Below are experts of layer 2 (counted from 0) of a mixture-of-experts language model. Rows are named router (the router's row for the expert), down (a neuron's output weights, with its number) and show model dimensions 320-383. Each number is 50 + 15 x the weight over its row's rms, rounded and kept within 0 to 99.
After each expert's rows: "raises" lists some tokens whose logits its average output raises strongly, later layers aside. This comes from a sample of Wikipedia text that the model never trained on.

# expert 45
router:45 30 38 72 53 51 67 52 48 47 63 46 52 53 57 36 25 76 70 72 35 61 65 67 41 50 71 43 73 17 11 62 41 29 70 39 46 46 77 50 64 48 44 56 51 55 42 44 36 52 37 54 32 68 80 17 89 71 67 40 75 75 41 53
down0:58 57 52 44 34 55 62 40 31 32 65 62 37 39 58 40 61 68 59 62 51 39 55 63 49 43 41 49 70 50 65 35 49 55 48 31 67 61 85 40 55 55 48 55 60 43 59 49 85 30 25 45 29 62 58 93 39 19 61 38 41 45 58 38
down1:39 39 46 61 70 57 47 37 32 58 50 54 33 52 54 65 75 47 65 53 63 75 55 43 18 47 61 64 80 51 45 48 81 44 52 33 60 27 68 67 47 57 46 50 70 45 28 58 22 31 49 55 37 50 59 36 08 25 87 32 38 69 26 43
down2:40 47 36 60 40 44 44 69 40 46 67 43 41 48 50 84 58 56 59 51 31 61 53 26 67 67 54 77 33 41 70 46 54 38 43 59 73 51 56 47 61 44 69 32 65 51 38 83 45 70 32 58 33 20 43 68 87 67 43 68 39 50 43 54
down3:46 61 51 41 45 77 64 81 32 61 76 57 57 44 66 42 61 77 49 45 64 58 39 67 47 64 27 53 54 45 39 45 72 42 38 56 76 37 77 50 68 34 74 58 31 66 43 34 50 85 65 53 55 45 17 47 49 40 65 47 31 35 45 63
down4:71 71 31 46 45 62 52 29 52 23 42 52 62 52 53 36 52 62 54 42 53 61 58 79 53 71 50 59 50 80 43 50 42 43 22 77 35 31 25 51 66 33 37 75 60 56 66 37 78 52 48 63 50 28 36 52 12 61 46 32 45 69 49 47
down5:54 57 31 47 51 68 46 21 52 30 36 56 53 70 34 27 70 71 32 62 51 53 56 38 47 49 38 41 44 64 78 64 47 67 43 58 34 20 69 52 49 29 52 54 30 39 22 23 67 52 35 81 52 46 37 46 35 32 35 49 50 74 48 33
down6:19 53 71 93 37 65 43 24 51 58 28 81 27 47 51 63 48 39 56 69 16 61 56 72 54 46 44 84 82 57 29 66 66 46 34 71 27 51 55 58 20 42 32 73 50 47 45 32 96 44 53 36 64 28 42 63 57 57 38 60 39 46 46 62
raises: " the", ",", " their", " his", " them"

# expert 27
router:71 49 67 61 45 34 78 49 64 54 55 44 45 45 12 68 40 41 47 63 61 57 35 55 50 67 58 47 58 56 67 44 64 54 61 43 44 69 38 57 61 48 76 58 56 41 31 30 46 55 43 22 31 78 50 50 42 72 63 23 23 52 14 60
down0:57 69 49 42 61 63 61 57 58 42 52 88 32 31 48 55 79 60 70 43 47 75 60 61 56 68 46 40 31 32 39 51 54 34 45 79 65 55 67 50 27 48 82 60 72 49 61 72 45 65 50 44 44 57 65 42 54 38 33 56 60 36 50 64
down1:42 50 52 53 57 72 33 34 70 42 17 34 62 43 57 37 60 46 44 44 62 41 33 33 59 66 18 46 66 50 58 60 65 66 54 30 60 40 63 31 46 66 61 37 27 53 37 52 56 63 51 74 13 77 43 30 37 40 54 27 49 61 62 35
down2:69 42 43 40 47 37 39 57 45 63 47 36 30 52 30 42 44 40 46 50 48 49 54 54 60 52 56 17 59 39 47 55 30 36 60 51 53 59 55 28 40 53 28 57 63 71 62 48 36 64 35 39 54 59 65 47 59 55 45 58 54 15 40 37
down3:42 67 68 63 53 35 40 59 33 75 83 47 34 40 45 52 54 34 48 68 43 36 49 57 38 42 63 50 67 30 51 58 54 64 37 64 28 34 41 56 46 54 54 51 60 44 56 39 48 31 32 29 71 46 75 54 58 77 45 32 64 57 45 48
down4:43 43 48 70 40 21 58 66 56 50 43 35 88 51 49 57 79 71 51 45 46 34 13 66 59 51 28 43 45 55 46 51 63 44 78 56 36 65 40 36 19 42 33 39 55 39 36 56 32 84 41 64 37 44 66 69 75 48 61 72 67 64 40 32
down5:44 78 67 41 43 45 66 57 52 26 75 40 32 53 36 57 31 30 51 49 28 53 68 44 66 48 70 62 31 87 29 54 76 21 71 33 32 57 26 44 33 47 53 38 61 52 43 39 48 38 28 43 60 53 54 49 56 45 42 51 66 65 44 72
down6:65 77 51 38 48 63 53 56 67 24 43 35 71 38 58 85 44 48 56 44 45 31 45 59 34 57 57 55 80 49 16 45 46 37 59 48 30 54 56 63 44 24 80 35 53 22 48 48 46 51 42 48 22 55 66 53 55 62 38 42 62 70 27 56
raises: " and", " from", " in", " with", " of"

# expert 35
router:53 59 62 52 71 35 43 64 52 22 66 60 05 58 64 29 59 40 69 60 53 61 58 34 76 46 38 37 40 36 39 55 56 43 53 80 46 23 50 85 52 37 29 87 43 83 60 51 45 38 49 42 55 31 54 73 51 53 25 44 67 69 82 40
down0:43 60 29 48 46 74 47 51 56 62 49 25 58 41 50 40 26 41 63 47 52 33 59 35 29 42 66 33 70 52 52 68 14 68 41 49 33 15 75 50 46 47 52 39 53 54 42 59 48 41 38 37 44 46 62 59 23 38 20 52 43 59 41 53
down1:45 54 30 45 42 52 77 43 44 37 66 68 29 16 44 78 69 78 51 61 50 48 54 51 14 68 67 48 42 55 32 59 59 61 67 46 32 68 44 29 68 69 44 66 61 39 54 74 55 26 72 61 44 74 33 37 34 54 61 30 22 51 58 54
down2:69 31 57 28 33 74 27 40 61 58 43 33 51 47 92 50 48 51 72 51 49 36 62 49 48 49 77 48 40 42 59 56 56 44 37 60 42 51 61 60 59 60 62 40 47 59 56 29 45 70 42 63 46 48 38 61 38 66 38 55 70 65 40 56
down3:49 60 63 28 39 55 41 53 54 44 31 47 27 35 69 50 39 25 53 68 65 28 58 47 52 34 60 58 28 50 25 45 70 62 39 57 42 39 41 33 55 63 38 59 56 66 61 49 25 32 69 51 62 19 63 46 63 71 46 29 56 35 64 59
down4:83 42 33 49 65 18 69 43 54 58 60 59 34 40 60 27 33 31 58 54 51 33 39 45 40 54 73 52 64 54 28 46 51 47 44 52 39 50 58 39 19 82 75 48 46 35 53 35 44 51 56 46 44 54 31 55 55 18 41 35 56 53 49 45
down5:45 59 69 45 38 38 46 76 72 56 39 56 32 50 47 47 46 65 46 64 67 32 43 47 56 71 47 65 67 74 50 43 33 54 48 73 55 55 46 64 51 75 60 47 52 40 80 58 39 57 50 62 49 37 69 53 44 49 69 58 22 54 42 76
down6:46 56 31 27 29 23 27 42 33 36 36 62 54 48 53 33 61 74 46 62 39 58 66 50 66 49 24 15 36 59 39 59 24 32 56 68 39 84 82 54 59 60 72 42 38 52 77 49 30 45 49 58 44 45 55 58 64 34 70 30 38 49 75 47
raises: "0", "5", "7", "2", "8", "9"

# expert 10
router:43 53 46 62 30 72 22 35 29 35 75 34 42 59 51 66 31 52 57 61 38 44 42 28 75 72 72 36 47 58 28 61 72 50 26 56 58 59 38 27 62 52 32 50 56 62 49 47 57 33 50 12 58 59 61 55 50 63 78 61 26 44 55 65
down0:96 65 53 56 61 36 62 56 37 56 23 59 65 54 51 26 55 48 45 69 53 37 67 63 65 41 62 25 57 43 47 14 53 51 77 37 30 53 26 61 40 65 68 27 66 63 54 30 29 45 30 71 58 32 33 41 67 33 42 40 43 30 47 34
down1:45 47 47 60 48 62 71 62 69 36 53 28 50 68 47 48 66 30 26 67 43 44 43 58 72 33 16 57 65 54 45 56 70 53 72 52 60 84 57 39 31 53 39 70 23 65 47 75 57 64 60 60 56 60 48 37 53 37 40 38 48 35 92 58
down2:57 51 53 37 36 58 37 58 38 52 60 56 41 19 52 53 77 61 45 42 61 31 18 40 34 47 23 50 47 18 44 60 69 59 38 54 48 47 59 39 71 26 23 42 55 76 49 68 47 42 68 17 50 56 26 57 49 55 61 41 29 37 29 55
down3:69 42 81 29 57 37 62 48 85 48 39 41 44 65 38 56 39 71 72 36 41 12 74 58 36 34 16 73 49 41 43 64 38 51 50 67 44 49 41 32 44 24 79 77 44 69 52 51 78 26 61 37 50 52 59 44 57 64 56 41 43 43 44 51
down4:23 49 67 68 47 54 34 52 47 77 35 84 61 71 58 59 43 46 48 53 72 61 72 35 14 53 47 76 84 57 40 51 46 30 51 62 51 40 56 59 57 37 81 40 68 50 52 59 07 51 50 38 56 57 47 57 36 46 64 55 37 61 37 68
down5:46 57 85 50 53 52 50 57 32 57 28 59 58 63 29 47 37 31 80 35 50 27 65 53 41 31 55 36 40 73 38 33 55 71 54 43 58 31 41 30 41 25 57 43 40 67 35 66 36 69 45 35 13 35 44 38 34 66 49 50 64 45 62 60
down6:67 54 23 07 60 54 31 63 47 58 57 26 68 66 34 65 38 48 57 60 58 46 49 49 58 61 50 36 50 60 76 64 46 55 57 53 61 67 54 46 69 42 33 32 43 52 30 72 85 48 58 69 47 46 48 52 58 63 43 52 47 33 34 69
raises: "-", ",", ".", " (", "'", " and"

# expert 34
router:58 52 70 45 66 50 51 73 75 58 60 44 64 68 39 53 54 58 42 49 31 20 59 31 46 45 60 50 46 40 63 62 54 60 55 20 65 62 37 51 32 56 74 48 63 48 43 50 38 27 66 62 33 77 31 66 71 42 57 35 61 59 35 30
down0:23 42 29 63 62 48 61 36 62 49 68 32 40 56 56 38 50 59 61 46 53 61 54 21 28 59 60 31 36 49 56 60 42 36 17 78 36 64 45 53 32 55 67 39 49 55 30 74 31 39 61 34 17 67 52 84 67 48 38 38 24 55 51 22
down1:20 51 63 69 44 48 56 53 56 52 42 43 67 68 71 26 58 61 46 50 63 79 47 66 41 54 58 69 46 80 35 53 37 58 46 77 23 49 48 91 53 20 24 36 54 53 49 47 52 49 55 41 48 34 47 47 53 60 59 58 69 60 65 56
down2:60 52 39 57 60 47 65 38 27 47 50 66 48 81 78 48 74 51 23 50 81 50 40 56 99 23 24 39 47 46 23 43 76 85 59 87 48 71 69 55 59 37 46 36 46 34 40 26 38 53 34 63 44 43 28 32 44 39 67 37 32 59 50 69
down3:62 64 46 30 64 62 33 80 45 50 60 62 52 60 35 18 48 30 65 49 53 46 57 40 65 30 46 63 44 45 78 59 38 44 45 31 30 53 66 57 48 53 62 55 36 68 28 66 64 80 48 65 48 83 09 61 34 38 26 73 71 43 05 32
down4:26 39 49 57 39 65 59 70 61 33 54 85 60 55 79 81 58 34 39 36 40 28 64 54 35 71 49 48 65 21 57 50 32 32 42 22 47 57 50 44 28 76 64 73 44 38 81 53 16 27 53 44 51 35 29 74 29 26 43 33 40 69 48 55
down5:47 76 30 48 50 57 56 52 64 38 50 65 71 60 66 74 23 35 50 28 46 84 24 47 52 50 50 35 63 31 44 64 81 82 44 67 73 30 54 51 00 54 51 51 78 58 51 68 52 45 59 51 41 44 64 37 38 62 49 47 25 35 29 67
down6:36 59 63 44 41 84 44 62 49 26 57 33 27 60 43 58 54 49 58 57 61 44 53 39 49 67 55 69 47 64 75 52 52 38 34 81 88 37 64 54 56 42 65 58 38 60 52 53 24 55 54 26 64 41 35 43 48 43 17 61 27 50 56 40
raises: " the", " ", " a", "1"

# expert 22
router:54 33 87 75 80 58 44 52 45 63 40 44 54 28 57 49 64 19 72 49 42 58 55 21 41 18 37 49 44 58 56 73 70 67 56 49 48 28 53 57 22 73 46 46 44 70 38 27 43 49 42 38 74 67 41 64 56 45 37 43 59 43 46 52
down0:68 54 60 38 69 50 16 45 50 26 61 50 29 52 47 45 69 65 54 56 20 34 49 71 79 71 26 28 70 33 36 40 66 28 53 32 55 45 62 86 65 31 54 34 51 32 42 62 38 47 46 54 48 56 39 75 78 31 42 46 46 53 54 58
down1:18 29 37 76 43 36 55 56 44 53 47 49 45 60 36 45 53 34 39 37 69 50 32 31 37 45 67 44 55 66 34 87 68 46 56 55 28 71 59 43 56 56 58 42 52 66 26 39 56 54 61 69 58 45 54 60 59 49 68 57 42 53 16 53
down2:50 60 33 79 39 60 57 54 50 68 68 58 44 60 42 54 69 60 66 75 49 60 48 53 60 79 67 63 57 39 40 58 49 63 39 47 45 25 72 40 54 69 47 45 56 52 49 24 54 26 67 56 43 50 54 71 33 68 36 30 65 63 04 66
down3:35 66 35 42 44 47 63 60 32 52 49 39 72 49 27 41 41 35 73 47 61 57 56 40 56 09 18 51 46 46 57 53 49 49 51 38 56 36 38 38 63 29 66 48 47 40 37 25 29 17 29 60 47 43 45 47 40 24 30 34 34 56 49 26
down4:28 58 47 66 53 63 38 34 40 62 94 42 54 48 33 42 89 41 70 70 56 46 63 43 79 29 49 47 49 51 56 39 48 68 75 68 36 53 74 34 73 22 35 53 59 41 65 39 24 54 46 68 17 31 30 46 35 42 59 60 27 50 66 40
down5:74 36 68 29 44 57 52 48 51 67 57 36 37 85 39 69 48 49 50 66 45 51 45 51 34 72 03 45 57 23 60 47 26 51 47 31 59 58 44 51 51 88 34 25 44 51 34 74 19 62 46 35 48 55 45 33 58 16 55 56 57 87 39 69
down6:71 40 26 58 39 44 30 36 60 67 70 57 27 52 41 49 48 49 49 26 48 49 32 52 51 66 61 70 51 55 38 61 42 31 68 51 42 30 70 47 49 44 33 60 33 52 79 45 56 46 40 58 54 38 51 54 53 57 43 45 48 52 44 55
raises: ",", "–", ".", "\n", "0", "-"

# expert 42
router:46 62 43 54 75 38 71 32 40 20 45 55 62 58 60 50 64 74 44 53 08 50 68 42 66 48 36 46 46 64 57 64 37 70 60 72 65 34 44 54 23 67 45 24 70 32 44 46 38 56 50 38 57 24 22 72 38 39 19 65 57 44 15 61
down0:50 39 17 65 48 67 41 39 56 62 46 59 62 48 62 45 50 62 59 49 73 48 32 23 33 49 51 35 31 33 87 47 29 50 55 46 45 14 52 36 57 80 51 54 54 50 55 39 29 59 43 64 68 65 50 25 64 31 52 36 58 40 31 43
down1:75 49 61 26 44 64 70 59 46 87 16 23 35 75 95 45 40 41 56 41 62 54 43 63 52 59 74 43 62 43 49 38 67 43 35 57 53 64 61 46 27 81 51 64 34 39 53 58 46 64 71 32 57 54 51 27 60 31 64 59 53 48 65 55
down2:46 57 43 48 56 42 55 57 44 40 56 54 48 22 63 54 30 48 71 42 60 55 78 38 55 33 30 46 45 54 33 26 48 58 38 36 76 38 56 44 58 46 25 36 72 36 60 37 65 63 15 58 48 42 74 29 56 35 46 67 58 50 71 39
down3:67 66 15 24 49 39 44 44 48 59 38 61 64 70 59 14 27 36 69 72 10 59 55 66 55 62 40 55 41 56 43 61 49 48 39 56 30 61 37 85 69 50 64 52 26 42 46 53 61 68 59 68 53 56 42 65 56 72 62 47 72 64 47 28
down4:46 56 39 40 31 42 64 47 45 55 67 42 52 63 65 42 38 28 56 35 62 34 44 22 69 64 61 77 74 40 50 58 46 36 45 47 56 32 64 68 83 29 45 25 42 49 44 65 19 33 55 65 48 72 62 19 41 40 56 52 24 67 51 46
down5:41 36 06 53 38 35 61 37 37 46 11 61 61 64 66 63 34 57 75 61 53 21 48 62 47 62 21 35 35 57 74 33 45 65 31 56 52 58 69 70 46 59 30 28 11 58 73 67 49 32 16 58 40 53 61 43 73 72 47 39 44 45 40 60
down6:28 74 58 47 63 38 35 53 42 49 56 45 35 29 71 32 52 60 42 47 52 76 38 35 51 51 64 59 59 53 30 46 33 37 68 39 42 47 72 60 73 59 40 70 46 50 61 28 45 69 43 82 52 50 45 44 36 46 47 57 59 67 47 44
raises: "ly", " of", " time"

# expert 33
router:29 41 73 57 55 62 36 22 67 58 21 55 72 52 51 49 58 69 89 51 69 34 54 20 63 52 67 36 62 59 51 39 25 67 61 42 46 42 56 65 45 47 34 23 29 24 59 61 35 61 64 40 19 23 46 67 36 57 32 36 38 51 32 49
down0:43 56 55 44 73 69 61 50 45 64 76 51 67 25 33 41 75 46 55 66 67 71 57 13 54 51 49 60 58 40 66 46 30 16 47 44 72 61 60 47 72 61 60 38 44 71 30 58 47 66 44 31 70 31 51 44 65 57 52 51 47 39 32 49
down1:68 62 65 66 44 30 53 11 64 58 40 48 51 65 41 67 43 50 42 39 52 49 64 52 27 57 61 35 49 39 51 44 51 52 36 38 33 67 18 77 63 58 57 32 37 38 29 42 63 49 40 59 39 39 25 31 70 18 69 47 45 69 50 47
down2:44 55 49 56 42 62 33 58 67 60 57 49 21 68 50 55 41 50 80 57 47 26 61 58 19 35 35 55 50 48 72 76 35 76 37 40 45 68 38 66 49 57 66 26 63 38 59 58 46 43 36 44 29 20 62 36 25 47 48 39 58 37 36 47
down3:63 38 66 55 33 13 64 42 44 34 28 67 46 32 33 70 41 33 27 44 56 53 40 38 49 46 70 40 57 21 52 52 41 41 71 22 63 67 70 47 50 42 06 26 38 53 49 75 48 37 36 57 54 48 65 66 42 45 53 34 56 15 40 38
down4:65 74 60 72 59 55 38 39 59 58 35 78 45 50 56 78 53 31 46 22 77 73 18 38 32 42 44 49 44 63 75 48 50 33 54 64 45 64 44 70 47 29 34 44 62 59 67 21 72 50 60 53 52 56 39 59 64 35 62 43 53 61 48 41
down5:60 61 68 33 54 40 34 42 23 43 50 55 49 35 61 23 52 68 55 36 36 55 37 66 87 30 36 48 26 44 46 41 30 65 86 47 64 64 32 13 60 58 57 39 42 70 30 25 38 61 34 19 25 33 40 36 68 34 67 80 63 43 63 40
down6:51 29 47 54 52 16 46 49 33 68 49 52 65 56 59 58 35 15 56 35 78 52 50 47 36 61 74 54 54 60 60 53 72 27 30 60 35 77 39 38 49 49 33 42 51 44 57 68 73 49 76 45 60 61 66 41 45 30 37 48 56 93 31 57
raises: ",", "ing", " in", "\n", ".", "-"

# expert 55
router:43 43 32 32 20 43 52 35 14 56 58 36 49 67 50 49 48 64 33 43 33 31 38 44 62 59 44 64 57 35 60 52 61 27 60 69 89 62 37 43 36 36 58 50 47 59 46 41 65 63 34 31 77 71 48 48 47 61 62 41 62 22 43 61
down0:57 31 33 64 33 61 44 66 54 62 56 51 25 52 60 35 42 31 44 53 51 63 52 56 73 43 46 39 45 58 64 80 36 38 24 72 44 62 81 42 52 56 52 43 84 67 40 48 71 57 54 79 38 33 34 52 79 60 64 49 60 35 39 63
down1:34 38 53 48 41 38 85 53 58 36 34 68 38 71 35 16 57 38 28 34 22 63 75 40 54 53 62 68 67 59 34 55 66 62 49 42 51 53 18 84 69 62 51 44 68 60 56 92 64 62 54 34 62 52 51 59 64 26 39 52 76 42 38 60
down2:36 53 74 82 62 26 71 71 36 40 36 31 49 47 38 77 61 58 46 26 41 48 71 47 73 70 70 48 53 70 54 30 55 53 45 66 57 34 58 37 53 70 45 49 44 52 19 96 55 46 48 46 44 63 48 19 45 54 60 56 53 62 60 43
down3:14 52 36 66 37 79 29 67 40 28 56 63 53 65 46 49 46 39 38 47 62 57 30 46 46 27 55 35 53 41 68 82 32 56 88 47 37 43 46 50 47 57 31 59 31 47 49 70 33 37 87 49 63 61 68 56 44 37 80 68 65 36 75 32
down4:30 67 42 43 46 51 61 49 63 42 69 48 58 85 45 31 41 64 46 42 28 60 54 59 33 40 86 37 51 51 59 57 62 43 51 73 62 36 49 78 69 43 34 32 25 66 33 36 44 67 62 22 54 70 61 27 39 44 75 38 54 50 34 64
down5:56 57 47 60 45 53 65 51 61 70 41 41 56 58 58 20 36 65 74 85 66 49 49 62 29 51 44 68 61 54 61 54 64 48 43 27 50 42 34 56 32 51 36 55 49 36 28 33 50 76 42 40 68 50 67 79 56 96 68 58 50 57 47 47
down6:34 49 75 59 58 44 72 55 76 63 53 64 56 69 63 15 62 49 42 43 75 22 51 43 27 28 56 28 36 44 59 49 40 63 47 44 36 33 94 70 61 41 48 75 57 90 54 64 37 64 74 61 56 53 50 31 66 37 20 78 74 46 43 53
raises: "-", "'", ".", "f", ",", " and"

# expert 41
router:49 62 49 42 72 33 52 48 47 27 55 73 35 40 41 42 49 67 51 54 63 62 30 12 33 35 49 86 47 45 61 75 86 79 52 38 40 52 55 53 48 53 33 29 56 37 38 20 66 64 33 49 51 62 57 73 68 33 59 35 75 46 36 51
down0:48 43 33 52 23 47 44 43 79 65 38 43 52 31 30 63 40 61 28 33 42 56 45 44 38 51 60 36 60 79 47 95 25 34 36 53 67 57 57 59 50 56 36 42 59 48 37 30 35 34 33 63 63 51 62 67 49 59 70 39 12 51 62 56
down1:83 57 46 50 26 39 55 44 36 78 45 72 76 54 67 45 55 39 33 78 48 34 43 51 43 43 56 48 57 74 29 20 64 46 42 44 76 37 49 70 13 42 36 36 27 62 49 57 46 56 64 48 40 31 33 53 72 46 32 35 66 73 30 30
down2:44 68 41 68 50 52 59 51 30 74 57 60 20 61 74 51 33 49 77 43 51 41 70 48 55 60 62 44 73 65 49 42 69 65 69 87 65 62 55 51 60 54 41 53 41 58 38 71 37 45 60 50 41 45 64 66 58 46 32 80 24 61 63 52
down3:57 42 50 42 73 67 32 69 55 18 39 52 37 39 58 45 51 50 23 31 44 23 69 53 71 33 52 47 40 94 51 50 59 66 39 58 59 42 56 49 63 72 59 45 31 50 87 49 65 71 47 61 50 51 52 36 24 70 57 58 36 16 54 52
down4:73 62 70 33 69 62 66 64 49 22 47 55 32 72 57 61 27 65 34 41 47 53 60 51 51 63 92 57 60 36 42 51 38 84 67 46 57 74 50 61 67 63 49 45 40 12 44 36 76 71 68 36 53 59 47 58 56 65 56 58 57 52 56 62
down5:36 63 73 47 47 54 60 43 55 63 50 44 48 54 36 37 61 08 54 17 43 20 52 57 08 35 66 54 51 31 47 62 50 70 52 39 61 87 64 48 56 66 52 42 58 34 60 31 91 22 72 43 49 40 37 60 41 24 34 40 59 08 51 36
down6:55 62 77 42 12 66 44 53 38 45 54 41 67 53 57 59 46 39 36 85 53 31 72 62 42 42 43 10 54 51 56 71 42 65 47 61 49 69 64 30 41 53 77 60 49 47 75 50 42 59 78 49 50 38 36 56 40 22 26 44 56 33 39 32
raises: ",", "-", "–", ".", "/", ";"

# expert 3
router:52 53 39 38 29 65 66 46 46 62 43 60 74 83 68 53 42 36 46 15 45 62 62 85 44 62 76 61 46 44 54 20 53 88 66 23 32 40 59 68 69 40 53 38 28 51 42 39 58 56 50 75 73 53 54 60 38 51 55 55 50 32 60 59
down0:67 30 59 48 27 38 57 42 22 67 51 56 36 42 61 38 49 29 43 56 50 64 69 46 37 26 57 69 57 50 60 70 42 44 43 24 25 21 68 43 59 57 19 37 60 29 35 55 80 31 50 36 53 56 33 46 30 38 71 56 50 52 62 62
down1:65 61 34 68 51 30 41 49 49 58 57 20 50 36 48 46 56 39 78 52 20 44 19 59 44 47 51 43 62 23 42 65 37 57 65 75 51 69 64 40 26 43 49 40 32 49 50 26 96 53 63 54 59 50 27 61 50 64 55 38 38 74 68 50
down2:52 58 47 36 68 52 35 53 41 89 49 33 43 48 55 32 54 31 30 71 27 73 54 46 33 31 48 36 48 41 56 39 30 53 58 37 69 37 54 50 38 62 32 73 61 43 38 19 59 79 34 27 95 45 41 58 56 61 35 59 65 52 63 32
down3:60 48 64 39 44 29 37 38 72 76 79 41 75 52 43 37 53 44 33 50 38 39 50 64 57 48 35 64 54 52 54 52 66 47 34 48 67 56 39 39 43 58 49 54 40 36 34 35 21 38 38 44 59 72 57 47 37 73 30 65 69 43 56 35
down4:58 42 42 64 51 33 40 64 81 35 51 73 65 30 17 45 47 66 56 36 30 62 49 62 50 62 66 86 42 38 64 52 40 46 71 56 30 36 40 44 35 66 52 38 06 49 63 28 31 54 41 48 41 54 68 25 38 49 64 52 47 45 59 53
down5:43 55 64 50 53 52 54 29 77 33 43 50 57 18 43 37 59 51 56 52 66 60 44 37 49 45 27 32 33 58 27 75 44 46 40 47 72 47 70 39 30 95 50 48 53 36 40 58 25 33 53 54 50 46 39 37 19 70 59 58 63 66 36 36
down6:29 50 64 33 70 59 64 48 31 55 78 49 39 49 50 56 36 52 47 39 63 47 49 49 31 61 60 40 47 56 49 65 24 35 42 60 16 83 44 64 81 74 34 27 59 55 56 80 51 46 52 64 33 50 48 40 44 61 48 46 62 58 39 61
raises: " d", " or", "\n"

# expert 16
router:34 40 64 54 55 53 47 47 48 60 53 35 44 39 55 90 37 67 67 51 70 51 64 49 45 84 41 28 35 43 44 43 53 44 58 83 56 78 59 62 44 28 69 49 52 67 60 25 63 56 43 20 48 54 73 34 50 39 54 32 45 41 21 70
down0:41 35 36 64 52 64 13 37 57 64 71 65 48 33 50 51 49 42 64 84 63 43 40 27 64 29 58 22 30 54 52 60 43 51 36 45 62 30 68 71 43 38 46 32 49 40 86 54 43 57 41 63 31 43 34 89 55 20 67 38 40 37 60 73
down1:58 71 23 51 35 69 50 51 41 49 38 42 26 64 79 36 77 38 42 77 56 27 53 67 70 72 59 42 61 31 76 86 44 63 72 48 44 77 45 48 26 57 56 36 50 45 45 45 75 44 61 57 33 45 46 79 51 59 16 50 47 58 35 57
down2:55 54 11 69 25 68 65 47 50 65 69 75 64 67 52 28 44 39 43 60 69 62 71 62 70 53 57 64 41 27 46 39 46 51 51 31 56 47 67 61 67 46 50 70 38 40 35 40 59 33 31 70 24 23 54 45 45 43 47 48 62 59 40 70
down3:39 50 40 43 62 52 49 49 29 39 48 55 70 76 61 42 48 28 47 31 63 60 51 43 57 36 27 54 39 87 69 41 24 52 48 10 83 48 40 56 34 44 27 48 65 42 41 80 48 53 69 53 46 46 48 71 65 41 23 40 42 65 75 26
down4:27 24 49 31 29 59 55 29 47 59 64 60 49 35 49 30 84 48 59 51 65 75 57 65 49 30 58 52 45 45 45 55 73 38 73 40 63 21 46 54 48 47 55 52 35 53 46 51 38 63 41 88 59 45 51 23 50 64 52 52 35 38 39 39
down5:28 60 37 28 57 45 62 35 46 79 67 45 71 49 54 46 79 66 73 36 66 61 61 52 50 66 64 21 47 40 68 56 37 19 66 53 42 90 40 56 29 26 48 74 36 69 78 42 18 59 50 73 44 30 46 35 70 47 39 29 27 36 57 35
down6:49 53 23 46 49 56 09 48 54 65 50 48 61 41 65 19 36 49 62 64 77 54 42 62 61 53 55 46 36 60 71 43 56 76 65 46 59 44 38 66 49 61 59 55 58 51 64 50 33 33 47 53 61 61 48 38 36 30 33 57 66 41 25 69
raises: " though", " however", " including", " a", " although", " "

# expert 8
router:49 47 53 63 85 59 57 38 48 47 41 34 76 75 49 22 62 71 58 69 51 37 73 32 44 67 75 33 64 38 64 37 41 69 46 26 71 45 45 56 23 11 48 49 47 46 59 66 33 52 36 45 44 60 42 48 35 39 84 32 64 52 45 62
down0:73 44 72 64 59 45 53 62 19 72 61 34 80 55 50 30 63 49 38 63 65 54 44 52 51 15 45 82 52 58 59 33 54 63 30 19 61 50 61 62 39 53 36 34 29 64 70 36 47 55 48 35 63 42 58 45 55 62 59 63 61 48 59 30
down1:76 52 52 68 57 43 39 83 70 35 60 62 50 58 48 17 46 40 36 28 60 36 31 35 44 30 32 49 63 32 59 48 48 67 43 39 61 43 69 49 23 42 50 89 42 22 50 40 83 50 49 33 61 67 58 46 32 70 55 73 58 53 33 63
down2:46 46 61 76 41 62 49 48 44 48 64 50 66 35 44 32 45 50 76 57 44 50 51 49 79 59 55 39 77 41 58 47 64 67 40 47 39 24 68 49 63 32 63 59 47 14 36 40 66 45 41 51 55 64 59 33 68 75 57 40 31 68 78 55
down3:47 43 40 66 54 69 47 58 24 52 54 26 42 65 47 63 23 39 43 69 64 52 19 58 86 63 46 65 56 87 62 54 34 49 80 60 40 66 65 48 43 78 69 62 67 65 63 66 75 34 48 34 75 78 61 31 35 33 56 37 45 71 51 77
down4:54 46 40 56 37 57 46 35 37 38 55 41 43 40 47 65 06 28 57 44 45 43 47 49 51 53 55 56 69 61 60 55 38 46 42 54 49 61 79 57 30 64 50 65 66 39 32 49 23 68 43 52 41 62 55 75 41 43 25 34 46 51 61 48
down5:58 40 66 60 49 90 58 37 48 53 57 48 34 45 54 78 39 62 52 31 62 44 37 51 25 53 63 38 40 91 39 62 47 60 24 67 34 10 39 21 52 44 43 33 69 49 45 55 32 56 55 39 45 46 66 73 47 72 76 41 70 47 53 26
down6:47 75 57 30 49 50 34 17 86 64 41 22 47 54 47 58 57 39 67 46 39 43 74 83 45 51 53 66 65 49 51 54 54 20 48 74 49 39 37 40 64 56 62 84 52 30 36 89 73 45 39 60 51 50 60 55 50 34 49 42 77 52 41 61
raises: " the", " a", " his", " an", " its", " their"